Weights of a small mixture-of-experts language model, trained from scratch on English Wikipedia: width 128, 2 picks a token.
Below are experts of layer 5 (counted from 0) of a mixture-of-experts language model. Rows are named router (the router's row for the expert), down (a neuron's output weights, with its number) and show model dimensions 0-127. Each number is 128 + 24 x the weight over its row's rms, rounded and kept within 0 to 255. Numbers have three digits each.
Before each expert's rows: a language model's description of what the expert responds to. This comes from a sample of Wikipedia text that the model never trained on.

# expert 26
Description: First fragment of a split word or name, often lowercase or two-letter, such as co-up, ve-stigial, acc-ommodate, Co-tton, Fa-vorite.
router:106121144166142112119141129084151141154127128134144150136110070124126129124123143108105128118137135144068136076138148106110096101106090168099132117121127118157142091121154077133162125133129126142100110155067151132118153120067122132140099137114145093123140124104077099103124144131131114085165135133119099154168102116148120088116136138090162110169087108138089130140120104104163102129137
down0:108117161105128136104161156125143145142116123121088119117147136072139130146126136095175143121099109108133157132146102195141126178146094100102114100107155113185123126121172151115145098124121161118102088168118150135199095141125139111115140114128156164119115135142160133129064166089155111151113131119137114119125109109132110101116103120093130152126099129121161115118152114163112120151136
down1:115127151129111101132108145095105123134085125124146154144093142125127147104122120140106111114116153135130121142086094135090138124188088131103102147146121093139156125145141130174126175101139175148114161126127145158126155122122171132105125118125129107163095132153106127172140141146121137073097130170121192119144177107127084122145100139112133129104123087177172149137158160137120142158151
down2:130095138088127123155094111119104146147210121160106119165090139125155103100132079132124105116184124110132112118169166131141157126096095107167120139106139144083119103130093111168120101145129162185104100132129148128135098124112127121134165124130145133107128105103101091119120129130122100121110112124155152174100142151149147128121143154139125112113072113165155165116123099131139111103108
down3:149147104123147074092156154144078134164121117138065136113105123147137139152155134141131129112106100127131157128140124122102146094130160096130088084129106182133140149127087162172124119133120066105136120093135118122117097087149149142132116118106139104147108152110127115115112136121102112137126106109161131134120071128158134110170114149121151130130151156093141124165087122092155180102109
down4:123128138134137132140158130092143148150194162138151127097127159095106125111175142139144175126126138080143156132127176111124127151089117176106132129091135128123117126104114145103136161104122156129129137131164182141120109106105098127119145094092124137122138101151132180133115101128129119127131126178103097173145144125104102136121111119131147127091134124101155125166111162074120136204136
down5:110140106128114142100120160117163125118118097129112114132133139139157141156086128170107196122139097100135187078110136118175118125119143107113116159140148137127076153158145114159145135116105143106121119190109128121085136122091102144100142112142139128123145153136112123128135128127088102114107129114097105128134140131178122101149121144151167150178071122106101170163151123119138095150101
down6:123132163101141094120077114117134153138143106147157111166146167133181122143135115120113138125133142150165104097137103129076079134129108145132130129145133156084076140128116134166106120156131113126132144120111145138123112130108122089122143129124126123087079081119094132140138092113136195177089113096146129139135100112079112125187136159141147146132124113132104122157139089135134121173147

# expert 20
Description: Commas ending a clause or phrase, plus connectives like which, where, when, while, that, however, and clause-final nouns like census, point.
router:072207104158113102105119088093156163124113131128135132151109132165153137110141099125083130136143154117142093118125158142130123093133149129098146124129107143146140134106134117100168127137141097146113156125119149177104103162101158129160118137122118117089110105149108094075106134084117092125158111100126122113136127122134089105120137103146165129152094100172086129128126138122166138168151
down0:097114125104099088142126120143117125139149126189156098118098131091137165133066064179134130079142154144125121111132115102116108104152130116147135083180136119083143157165110132154117129133147145147113123113124104127130184082130111132148136144136154165193107142145114118142117108133156119134135155104142135131099156093169107112142130126126143099100142127133122100137133110139088148164123
down1:136118096097121161146124113098181106208140130154115105115103124127088122137143124128175122119122097110140158129100139123130109132155130130114122126110113149106129135062121128143173134121141102104083127077113123160140147132125135070136047156100140174166109139105124148124098112126137149132110096149128118117126079126111111130121161125116149104126099099138124135113114153126116103078127
down2:157107164134121105134139090109138125116133121128113102127113119127142126140069120104116102103147104103154122107143138092126084108135081148111098062078174129143110063140127145123103144125095167165137127137139067123103140164118123141136126100127127143108108119131095101145095092126083127163088142102178116142119105155132150106114093154147125129106144116121125151121170144129119151098144
down3:092103130110075147166178137187125108139124146143144134101145103113120134165094131123130123101134136130128135121102133125142117093136137125096118153111161101150084094170111142134096133095097097177116120144124122125145165123125128137099110142112130123086114118107172080111135121076107110080110101055131120141114153154112141129137153153129102166145135121141143103120091091159109141159123
down4:110154152113106098074130118018106107088172108108113119127187123109112160160152158117117118143131156139125138137129103142147103103152146147106104163163139106145160156139128152130132093129099126108109115125130152128117090138098140114159156147130148138131109090149150123134138107141087097137110092141129118166154087134139144112160096140134086116100117134139090130127139118131138096122140
down5:162183103111142172085158117123138133117126157129094109137137107155123169122128145160095101122139114124132137103136129146062169126136134096113101120142148138143111148150136124126103147094117162160111133108138145154166122111116121118137136136142123171117097166128111121145131126114139050175091112140146076072139108168138097127114148109173153133153135130133153166093106122113133104103130
down6:108162102115124138139160121070133120115134158121120089092116105154148137079125124103141132138134135134108172139128170100139125195142083112105091074138131126114105122104164101113157120138111155102113155098130120142133131126122104151138113138139143134196132137091093117144145172110118133139124132128157097129151101080126146102117140115173134097127131135108160158168179132104127164142098

# expert 7
Description: Short vowel-ending pieces inside longer words, especially before -on or -ve endings, such as substa-ti-ons, posi-ti-ve, Geophy-si-cs.
router:078147182133132122112130112062171124135092151124164135160129110129134151112088129117086163126121125167065134104142131113123127122105110146094136110136124118152164112105117096063142139146151131148112133113145165144079130116096141130118088129133165119119118125131131110097102114119150102112124142126090095154133104119130140091152133087120131140126072144167131137154109104099137095154156
down0:137149155183146161126109137152103109118106092097135136123103139135114127097110106143179122111144132129116171093124083106150108124143139160145135127156132104110144163160077105138108153139153098114126088145087106129092168108150154205137136086152138125145137099119127135147148173094129115117135130134135125128116136135066124128117135121159188137138075108152114150119154122096143120138131
down1:117099142126121105098137185091124087162129116121076137141121128121154150103119123097146114160092139145168114141150116136131125073100167152123124163108119138185120104108163091101136119152117110131105125141133109169120114129112113122156140120154130197147170126181149109110122146109139121143124082123157145131178115116146119150162131169128168128109159093140124147108145145098148134106154
down2:122188111120142142134108148156138105111111104149139148187117133108107149119113122155166148133155168133159096129093132072118090131101147108131102094145123152135086135180185116124122136100128141141126145114161116108108121115085118146113181139145128121093085082128139114176157170097106110103158134138115121144111157141127130166086101124137153156144127106170107131107130135112131133118124
down3:135141143134145111163127135074122107119112107127127163121140154137137129134127141152136122139140136094128124110110081135139160101070141157128143154154130111127152111132171113134166116130149107157112118148167137134152145139145181169156161101138098120118106190124118178114124141179137090104133140152124103143134132185135138090158112150077089110174105142091132119103126115151144100173127
down4:104130097117087113179137130168112075140096104144131105107122161145151119140108121096133114171086116140117162155154131114133128054088129149119135113112164111151103143156091128136143132137135149158176157129145146145152114142145138147155131098095119136113129122091128110127127129120139126157158118129121126121135166139117106105122109072083116131094107090130160099176162133157147087127086
down5:087104121137157104103095142117139110119123111067136126097116105100104168112102124132155101127131158149102118109140099084097159098139086103091133074164154129135162097100104123115155146132105131106114140142139124136143122130175146120086165125103124109129118142085105137072122136120147111128132143116124098167159126094156146139097152171143117122081136100131145098132082100117119157156135
down6:102176145158119151106154146121105091112116114112123100119128134148144154155102111103147140098128116117130141138152101131111107094101103118118139150120142096136123078126152098150098113203130152118123148077148139166148087153149122156148110140122149130142167121149072150132119111133120135104122114165126162127138167111070121133098148120097137111108131160157154090158174132126083144131090

# expert 21
Description: Sentence-ending periods, closing parentheses and brackets, closing quotes and final heading "=", such as (music & lyrics), 1959), Channel.
router:070150142144150139098146103095143144127093105121143153113135092108116081105125142131105136183143156099109113129164122109134109078108124158124140120136105154130131127115115115077164116155119088127105140114136169165147127122116150173138103124098141109109110135146106107089129115109152082116162148100144152127137059159152120069147131090125139122126124124128114155151067108114151125125137
down1:184170146137112152148122087090147148128126108083100121138112131121135146125086131150109077120169132122126167130139092133109127092170145148135129131078175137093130147094103127120139142149144105148148111160098141129118154136134133120134154132140136117142119119155145194128174146127120154112100143113104118142075105108160124116069189113144155131124099136139152149089115140140132163117135
down2:118171146089087129133152125160121116131138158112145111138133097147153140139158129095131119176062105146148169128161131138140138169137154114136124106097127126140176180158106097140124151119129122140106126117135173151159127125142109146104154162165122134133124158133122122170139139124160115113100084128103138132119091111129123164109148130141121200103135121179155117145121065124139091131153
down3:161089135119113122105158164135112078130116150118149102147097107143131111160161146111126123107113124123147140108138173110125097098141122111121112146135061098094108132114139149120089150128118145115083120174133162132145115098120108130128132134182130154127110140118095142175153112096184092101148125097157104119099148114142147115103099145151121142062118117140152113126156154149080130103162
down4:155163118120118136150120138122116101129125166122125098118130117115104113165100125100109134151127104146134111132136073102124123110110092164128126116163107130157146130069128128122125090160134135130134123137138096116089111114162196143137090175132114122171115090159104091164126174145104105134111126095095115123107155099095086130128119162116130143101068171135150127143131086143110109091114
down5:194141114100156130116131152110078091129112127107099102108120178106116151126163168131100121147146138121151154111157109122116149136103173102117092083156120118145157092187134118134182108152132117119132156127143144119103102135116099088142155113122097131128105148171144142176146088138105122125119146104163159165133119155119117123169108091143125129115084134135133105119147092128127156140119
down6:109138131145113128088106079152146114172130127143064177127153123147081178143133121128088115148144104195091095096147118078113109144116144119079155179089151111113136088117155144112106134149148112114151126153112110089126115146105102134153140109124124136117135112069137121117152115156151111111144115087130159116125121112106129123139120169109125116142113146147137163143123108114119138119097
down7:141140114088111119154143137127140138100116100137096099133109100129130136131119120124132129135133099173151135185145129160167156143159103147125114081109094144122133116097133141137133130132108089115142141126132096129108083112110153123103122100135153159166096127119119148139110172149135149080134089141115089118076096149156176117120100125139175124156170178116124146123149128069136157081097

# expert 12
Description: Country names and years after "in", commas or table pipes, such as Afghanistan, Hungary, 2010, 2013, States, American.
router:086129138146146098125105100080178127110099137127136147127142107122142129087127132113125115150165149116127113098150162133131098128143166142089147103119118115133130159088128120108145128139109141133090110116123179148105139150118164153120081085101121135110129126143108087094094152099161098092170141105138098157106113131116090121168166115113143139177122151180120127138084128121127181098138
down1:111154142079174128138107124134125133122131161129108083181154143102144122104091144148122132175125125100101093122135075142154096103099165137148076108118139104116059115116147118133137133138114132105138105138123115110093109138135110130114140095130149138093095108161165197137126165121154119125155117139128163142078098135115103117142125124092138132113163140116180142111135152097128116137120
down2:139130183109133134104071114112120142134103096142121157128154140164108161167142126108124106126135130104120148154149081119117190131102161147097141122137072095120129155160170146158152091132140090100123144116165108116165133152114140172091112159131110111094090137115138149119129151137127129118112106141104149100152150169112133127116129142091131151109140145120149172101099107120131123102186
down3:127168150153100095176092155137139135137113086159135104110102120147120129128121114142114122106129107107131116148130118157131141085103100132112103139077106128101136104104087101129087146097151111127157136115119151137146117142146115120177151131139114090180164125110108117134156114079134092162099143175153140119187099134101122115134134101109130117166124144066140149152169143146117118168149
down4:125145124085100135117102157112145135092122150129113170155077117120136154102132067126131154124064165157099151121123146125112122108101139147119123124114121109119138107165164118154088141141133089117083124148137128169080114123115133107095101125122136130122089110128093129158171108134138140113120116125159151102101124102123154142096070139110100102123181116120097098154105107121153169099120
down5:148146124118139141138151150153132143121152130148132125131132144109138130098098106088156214151109108160140115151125128103128117122115083156104121097108180139151145109111109107150114134166119140133116103149163083136126158131157118076147156080123136128125132139120121150161119133163097114135109111122089117132174103136174170141123089125128114104135133110121167080121163185126168115164116
down6:171097170129138121137153107152103091101117170141088132139140126114075139133166118164126131125126101087155132134137139100102120095131090161141109118112090129145147153121111152086130107116125156143088126147114110137113125126140140114117165158138176110101139147142128144093087099110150138142113143187143148150148167141140125075173109127146110142137137133135084139094145092175137082106121
down7:108095121133102201143126158136121118114144094120115110087111079119109132141144121108145115170158168135132127130117149152141157135135143135128124120146155150187150101117128162137139100149149177117084117114143130123150134150160164135137098136149096191114165108097114108140095152115146128120120160102097130094103112167163101149149107149132178125121157116121175109133138103122094143128154

# expert 24
Description: Single capital letters or short uppercase chunks in acronyms, codes and names, such as SP, SCCA, CSKA, WARE, CH3.
router:110127170140126100129151130108130139144128129136140140128109108118143093130119115135090087138160152171086101110138149152096130097116136128164110110111069125145134149122117107133179109131122108180079147160112166142128134143124145133155084090118156139124143126164123098133120159115201076095171138087143080106158115145143125120131144107113147141171133123125114135162103160146135124146154
down0:148145154148129138144145099124113125115099106099150117107141122167112186174143157191102158102132123152103135160159129135144125163135089107139123133108148139154112144102120140158150104063137129190092111178102109118115106130121112144140097101137069093129101124132151112157075131118123095113148157108129130141158151134127115123098112112105102117138093106109145128138098128158113109135098
down1:151186068102124131172091141126097131129106129123135093156148156153128158151111109135121126095063147101111166156136127100140131104131122130141164097119136096119123116141120123097130075106101126116129107123111150171120129146076127099124106135153157108134100088158083133124091116129110146098141162102096122115101164162093093165143114132138141083122143096123140131133102124156101124115134
down2:108112137141099117129113143118126149113115134128114160098129096145147116147148091176112137145152145164130055125116131123107149121136113120147096116138149134125131118138102112128151167158099131140146120134138112113102153105160102142078147109096142194178123113079117131128128175168111113141144116082120157160124130138123158135108129116073142139163139101109166150117111203164143147129115
down3:150123064120113142139127166155144092092104118150105173124137112123133150122107113121173125123129140102134127117095156144152110122164094155155119124103141089155094120137162102129137128099130145102162149124079168100126125149130143159160157126095112134145169136094124141172149124128148103076127099158120130140157125133106103075118129070123121111106130155081132128095121154127174136120096
down4:108144126114151106121127152118154171114117119151134123141151101140148134185117183077106161146133106137129128080167164144174103126121144130141168106118138126144103106148127116148156090168126145117124109178168101150150142141121133112101171130162129106114107128162146129111118136118105163151156172117153084098101136138166152150107136134111132141103163094129106138118166109129139186104141
down5:127135156088167148131121078086119152141099112111133148068159138130115147129158076107152131119153094107116138105146161153125105132081126166149158098099159145141161162108125133112158130105154110163112119118116120142126126098128142121147110166136131138168123127133166125128081168202151122127105145151115169143107143132141124109112117138174129126154137168144151154119153107118100090145131
down6:116120118077124145071102067114132133138101097143116107147109134128111165100114136134100141113149151118077166093117130091118127100123136136122164087124146079115096150112160119157132127176092091125124134142140116164117124128142089151105167105172090120140130152078135173112118111158166154130113092134143160128106105117155129115120126116140122147150115145158118102157133083130145111096121

# expert 3
Description: First pieces or whole common nouns starting a word after "the" or "a", such as people, songs, arms, t(arnished), cl-, sh-.
router:105186098168129081144125113117140165144125148160148118124130094149146092137118107149143114115164162132096121091148154139151073100129118114145108096095099129141151111104128107091162129154160111119090145098149141192112155154112139150151118105133141104147121121153088101136118106093145120146157165139127108153154107120114116108104160091118162128133129128133091161136105150155160125147173
down1:155114119126134173151138161090131118100084138115155132130157091144112101177107127126097141181109137133127092134119110145175100119156138146123125150161135109090131121101113124095130138155132147099108124133136104096133127127153151140171162136087151142167134107136098140153108110175110129074131101089124108113116132108103087122126163098182158169138098131142104132089127141138114139172157
down2:146087155110169115169097134105117141153120131101111153101155141141094149093126162119107121140104097136143117112108103122101116107113100137136131147106095101172118154114127162116154134124120192137114115100116151097099140146106109130140078099118142123115117155140163141122113135136110122085126128117146163131078130167159085115065090132173154174113143077131138165121126122133108156130116
down3:147138143135112124095160099121147126119094135124155153119121099145123134188136145123159165102151126110113115158126156143102177126124128156136179118084147089086128169151170146159132128165121096063123103159148134143169126110126150138134117162108155129155156152129124145098112148143130137155130126139146196126156128117143124155106103173103100089149107118128137116138154125095137139167098
down4:101121138115113110125124138143082134144163153113162132132122149118117147126189120130091104108119117144125116133129135104133115129164137121165078134157098173173135168128157100121129101188105120137149129154177138174092101157121118135154155137088134124132131061117135127099199134099109174139092134093107117115113130145169140130096143124110147156135140123140162121130129134126111124089133
down5:111157105114158144115101104120117109130154092141113121141120128125129148146141162110081143133119153144143149133148129151149118075137159134117122116084134140088132142187115102201109129107099112134143123118150166137120112111144138128142143152135107099116131177155062131131128156168131110177107128194133081147114082128126125159125128129145131104132128137135098161169103115129159084156116
down6:133078142114126131126140087125101127147099133114116123150142158157152139159130141121080123145135115109148128169135137125073101154115090151143136115140099127169155092186136122132122119126115142112079149160095111070141152076120122160096116122131118099124114149144136112124118132116151071124122152127149106163132142106125161092094133124110082166190116125141144128102086102124130105095115
down7:155126131149114165118142086119154111162105132164114081141153165103165132164156153128147126119107165105136163123121155125078101131160143132158137124148176121124137120103147149134093112119149133112142127121138177179101101090105157158126166079075127160128127148063141119107146137114149138137169136089129132111138120165125077127137142112110135132151145122154147096124116112101122105131105

# expert 4
Description: First fragment of a longer word split into pieces, often a Latin-derived prefix, such as cont(rolled), spec(ified), ass(ociative), rel, res.
router:123122138175136156114152117089139128115103141144129099101120117141135113092144131090127108171155160108069148105127159129133117117157161144138127116134120129163177102080134115107154136138136098140138145088112131127144128117110091146155083088138152073123116135182080113078106134100155121111139144129121118140171116136149135118148182136123136172127121112150132139110073116110181126128140
down0:075134144151110150115108105125153087116073127128154161104118123136095105078117122153143126158130102126128121106093142098106078141140121100110136114156138129080136143098089136151097087119120104136106174128135143103109112115128124153141167135101135094108129139146131099110193122083145137164146111122139131132099097109153113178125165100139114100121151076122136169104095123154128124114129
down1:127148116139112123177144101102146131089122124110157146109130124145096128169094140119149142117121166168157126116148106123152118171142187139127120163140126112150129103135093127131188137086120082156139142088118134123134161154116112138120126127121085096131164102092105091111158103084112158119154146118155117106117129137132168126189149134104084125134128122145153081114116139086152121159110
down2:131162107150160093127134132109119116157157157160180116131116124105166112132110109110095110122103134133110125151116119141152101141120095081105131121125142150176149113106075095134112109126117077137117116135118133122096131154128111140158116119120125105173111082144110145117098098165136145144104141142114092179184123164111138109166096135120138113089085115099103183137127089110111099155134
down3:101134159132187094114154109147133138148133135160156172181115102199140121095168126124092070097173095116140122128135128139121089125133134089119151116133129095135100134119126151138106130090149103125144109115125140119121162116116085143121138118135143150141121160138130131094092128157137142106174097168138100085129119137139143103147147137075134097161081122117114154119127155142104109121109
down4:125096102137164130144149121088115081089157152143138134103130084130098130089135190161087117131141098119142129135145151103133136085090144094126098123140158115108135123155161161129149123147140142128117075126133082118147140123076128122123072114126156129148149113140151138142148095128119183111151123115171110102148130101101105155162085183118145131130123109156102119143157150136119131120129
down5:142166146038088117102125175121119141151119098150135122156140130135164174165107118136127140109103139164157156153123105135131133133106105153108129128122128154126099125144113112126103156104079137123123100140134157133159170139096145167140148110148102094127089121120203100135140114097129131102108129144147140120130114143149160156162122182106134142161101119116125156088113093131124118124147
down6:129159105108129131177170141121116109166139139102133144096152132118148190152135147142140117145161163187179105137130154149087086116110158128109101094090148097166103134139091159074114139125156147112122162142111087108115113098091121093123149073110094128078124135136096151157110121111109113131122139109140119124100153135142137139140136107133119107131104124124126126130102100113110125104162

# expert 16
Description: Hyphens opening bulleted list items and infobox lines, hyphens in table separator rows (|---|), plus prefixes like sub, inter, super.
router:086132163145141131147170127095164136141105137140128123107106067070167092135118080098095126106162128124114104115125166134130094099168128173134149102107121158141146097095150113103128123133144121110169143133128138119154138145070127145102112087152138097119123108169110083132118146113133096112158162120128126121165084116156122085154135130130145129110135122138099131162116148136155162125152
down1:125104083117128144110121119067139111122112133126125110131124155153135145149101139103111150092105141154117070124129123172163145088112120129144116121143164122097141121148166134146146135086163139110155083147120128102143142138092109158145151104111158175117160148105104151139082101078122127116115110117146106104188107129148160121098136131136124178147107153145143106113145097173116168153152
down2:151111180155173148149115076098145177150186140099076147119164118147158099142139132142135087115123115101155128162081120124132131114168135113124117129093157111136149139131090138124151122151114138167133113117135121111109150123128114165103113098116148137160113072103100124121118133117144159067136102091123123125151105186132151087140126159141115154123102129141107125110112097140111131153124
down3:142133136099132110115140155074136180099094089099113158184144146154135144101117190151121148140118106098166118136164133083132119153136151135145145141136155068126138171141142086142161165125112126099125108128147150109121106154133109110128139129113104128110144145134075139106118078100088087136113133139122080094105135125115149088126166098138145103117106134140143156148104130108133137126138
down4:110155110120100119101099153071117103144204086099159097103155095128096122144144146129142100121104134140149138162113160121140087118126133123094137130160152145097157102145105078131132151149110160112105131127132127140121133123093178158175162125142137127165078133116182134161110126130103142120105168140139112135118087141137156121172127108181138123132123119119121162156126129137144121125107
down5:116123133151113129107098109174106173129099108123111164093106143099152150126173099132129114121148117129198167162156169121129145127081147120157148150091087142124142138131141107109129111115130140139115092161089122109129152118112116132131156134136134130113151118128095155164157114128155093112149105143099163125140157122145097135165111176126103156152168140172159091088115143157145140164114
down6:150127091094125106142167103126158140126132145121145100141091141140139111117149140136121123196145150101142106111111167124123121113141128124139107128185131120170120136117119150153139149152135133170118106119146137145141143153115139140105089119085111103110156118109130184112137092162164148109162124117165155148142164078089096092104108136170157171081136095130162099099134109106113159116118
down7:120121166108129132068152124109101174097101126144083066146094139167173125102099152099149132134129088129119147136149178149114091089124102110137176136160110099110148139137145130166139162097127135153127090135137176154147115125132115112127102103134110117142132115105176133122139118144121136148156119153122144117198133107172119114130123149108134119105142133149133138128152150160134108155167

# expert 25
Description: The, a, this, its after prepositions such as of, in, at, and before nouns or proper names, as in at the Games.
router:118170116137113111168151116138151167146101114126147178123113118143159128090141111071118110125144166122100122120133153134144127125127160131147134117125119113154121130066141076125140161137144087133109137122094144154122173159110153098123101089101157100074122126145107109105117135103198106108127140112136106161140096106171137093140157108106186110130132120158109133147117125138142160152123
down0:096128123139084130128097135124117164110163115050107158124152138127141149128140088137121107177130096133083113141165121111161149171125132111099124113089134075128133147104150148151126112105102097157102136141116097158164111111099118096160111108113126126079117113136139109146141129149182106088123120161112153077119147147142120170137134154119152137109146104120131127117116136100104148088094
down1:136127134063092105134115154159161109116088153139129126107121125130124136125127147127104172157128138151162114129141129080155143113102168147160087106120163142116146138091129141101122093083173139131120144151142165171178114134100095139132168134127154126127155152130145142147146080133079155126137166145143108108113116144120141147136135142120149118082181089121151099128132127093137102145082
down2:131132113084115121181102128151126164124107100122113155118097150132122138154134126116164092124122152135114144124124116138115116138113124159139130119183165092129074125122133127100150181053113157153145129095118124138136130131135170074153114111134144139141136120112120158138100095155131121133129091136176115091122180133146081148143126138153164106158163155158136128118120094129125165170092
down3:104115124114104155084134093137121121115160155131158128115159123110126160101084157115137132104193160118112130098156129155109115083144126120138159147145126110161112150131105138092153098115141194148160109118154157140082142146158139151141144136150173112107148113092141136118155137094115161137141195149091172103118143091140099106152120085150126152127102148126131129131134120138135110155112
down4:145117123120153127169124057145129139141109157114109118099081149141129088093095110074102107142102131155134132162134127106088118149116143144135152126124138115132122092102107122118141162153149105130157130131124082160164114141127092102145128130085118159165120109101119164176098138128141148136125085082123137132170139096114141142132133132140160107166151083106150181136169104131114108139137
down5:135100143118091123120118095146125130118114118138113172141118092151104126123141111070146157097099184130116141137060101097160104129131092133050098107155119124157120129110138107139081132135128140155136139113152117112112136099205124111130139125119125122126110129120107160132123133122122098110142115173126123144143141077094161170140144124151076127114100132148129136136128103092152114164114
down6:104119122142123127141159141159075123117137156132075119130132109113130154132142126147120140116087129122113129131131126145140162142143166110122125115113091109126177121139108107123127097122155153087119171196154128113073073149121157127096102101156127120134170164112113123092134114138169113151156116136111084126170138156104118166155112142153085173129109153085104109145121111114083124141119

# expert 5
Description: Possessives, articles and ordinals before a noun, such as his, their, first, second, same, plus season-year starts like 2020 in 2020–21.
router:093137142106127096147124095123155156139096147140141145135099083116147111087096101133078092137138143104097137103108158109102142114135120107131126112092113130161116149074156105074142124131139127108110145118110138154112154140088111126134097119101155104107126150116096103109113090107198099113169134095155134148122100134147131129118184132117169136149091140170145117123123104140166157130157
down0:119103113112133094150111094086123127119124142139125153161105104134106126146157129109119111122147162121131117122113138124189116113088151143161146123097098136148141115124093094121156098079192134129162138126122151100076135152145098100136135167138112189147132111147187141125120074104153149151123150107123126125114077191121126162152107128140156138138156130126116130101126136111126114095153
down1:161122112151134132081155108128101125084149102078082111149069130101174140135124156137111167115171119121121119169138111073120121094121131119156141092142125129128145127122117088119110144172122140181119162171085124141114133151144137164139118153119129161122112168158135144087112149111148123140105138123090117098127111139121135111153192107143120142148115137135146166139111108142166114145105
down2:094140128136128125136120107184130139130137145089123130170140156127140140096093122136089099132134151138160141131135121121140158124138095117113111116144125114137136152135104091129111103112123138096124085129176136106085124138083123137155095096153133099156112121188089102127118101170174113101160099139150132124206135114152110125156161117137109114123095136112152136129079073147106094108147
down3:125183173127110128117093075138092116110131126140127162112127083144094118119135139108127097128135120124121124105111128132116112158118119134118174143146108119103114122141165080161118155155167132126139086066122090108126134089095108135102150113150158154079149119114079125132133120146144087131088081107142165144150138127155155125147110165141126147178085138126148127103145118136125133092096
down4:105151141153132146106145106084114099086177139183119111116103116138142128135216114114124122127125140126138119165125137166147118132101111140159115134118103125148137090152139158115110113146156138130105116148144157132128127164176108123150096114133108104147136142159172169156095085173151129105170142152097166142108123126119154100162102119143127153151100098132122137120082140103169107134119
down5:132135114123100149143155122107101092134145158167132144118095137074129118125161115118129186105067118113121104149123195147136149147117175120079140136097095121108139131087134117130160120144091098142134115120103115114159120138145131105121132130135103128128126161158104152160129118193099138105169136121145125135146116117143149180135060132124097128127094121149131110105142153156085143127148
down6:140144162115122120079176095105134139179163118163156140124125160086123113165129108125109101122143126118140146180135129143151166122139119089118133152087096122153119154114134133131147133089120118124127104136122126215129100125101125104126144167133115165119126160099122164163115113104112116146117112171087110129143121157124123142168081156095119105110107120137146141116161166088115144154141

# expert 0
Description: Capitalized head nouns of proper names for institutions, events and places, such as University, League, Cup, School, Park, Championships.
router:096157135156141099120118095098136145109087126132150116111130100104144092123133112124106077143134153108141094116165162149135075108138127108117126097112081098156102142120157113113128143133138095121147110121078154160153136135137144124162098117113144140103123131104097104097137150090188110108177169128138084150152113103139141069098172141130168121140123152142123136135080143129131122106118
down1:103103088147137133133164165143126142122112124119142141137161135104056117178128123118103108150145169141133127146132130132151141134156117123114139088138093109123125125178103124123087150133080143096131073139112099142097107109147126130108128174161117145083120137065129125123095083153109163182122114148137122116118144117141128102149143084102113125082117101147130122131107122134122084099094
down2:098138094134127078163115096145105143109138118094120155112124120144154135139105152093133102121145111112148129106125086100130093101149202109131136106099138111158098110105142157158136095087117145124160137101104126124150144122146114120141142124149136098125109142122124162116149160121166116096148146161119131140116082109165116140132100134086176109106084141105116125180141152111175156079102
down3:166136127097150125115130117111171134132125090120117098117108126125162121147124068137106152131111056171136107119099107133111068123162119133156115140149124125128164084165103139165092146144115081212118116121122158136148142150129169114142144133133159118129175128134138130120076136141133123118142127103164120114142118135118144107119133109127109105139123156143132095088128161114128076111105
down4:153144118138132115111142162127144117058108122161124075143170135146116146143130140147124169110122151108155144119130111139132084124096141138153148107113150157144136149173143121125127129102139091123119101125136113067081166125188122133107112097183146123158128130111122122126121132151152157095140134150128090166101121172087097081127082115137131100109132141145134136145168124134154140134171
down5:101169137095163135150156148123110107135144099142154131156104139125136103111126138125112113109103088142172140129111118139141117103114121130111095159152187123098119092088132107135109152123096112152095128096169110136088123157118133156148133137127141153150170164139095171147109150098148109125128117158158103118103149112109122178111157129108169108121161137134151204131126131173141139109174
down6:121110162103142150127109143175121142095109110110159114120148099118170157123118140147131126136145144140133125126082126112120127145098179133148096118155126104156093095170129108106152121125127083099133111112156084102152140120087102110142133101137130130141129105097083120104157135126090113105158167113148133094123118154134113110095107125129103152080160142153107200159097129139126156189108
down7:108103131139121087103139113091096089112115088098131144120136122128157101116144115097153100125151144074129146097139084164159150158108087138120147118141104130170154119092133139100124125132150109130137107128165137140152078151144134131092127081124078153158119148120170136144078091115141120141152132137136130091141143130169194140144115153107123111147112142125099116092094134128079137111130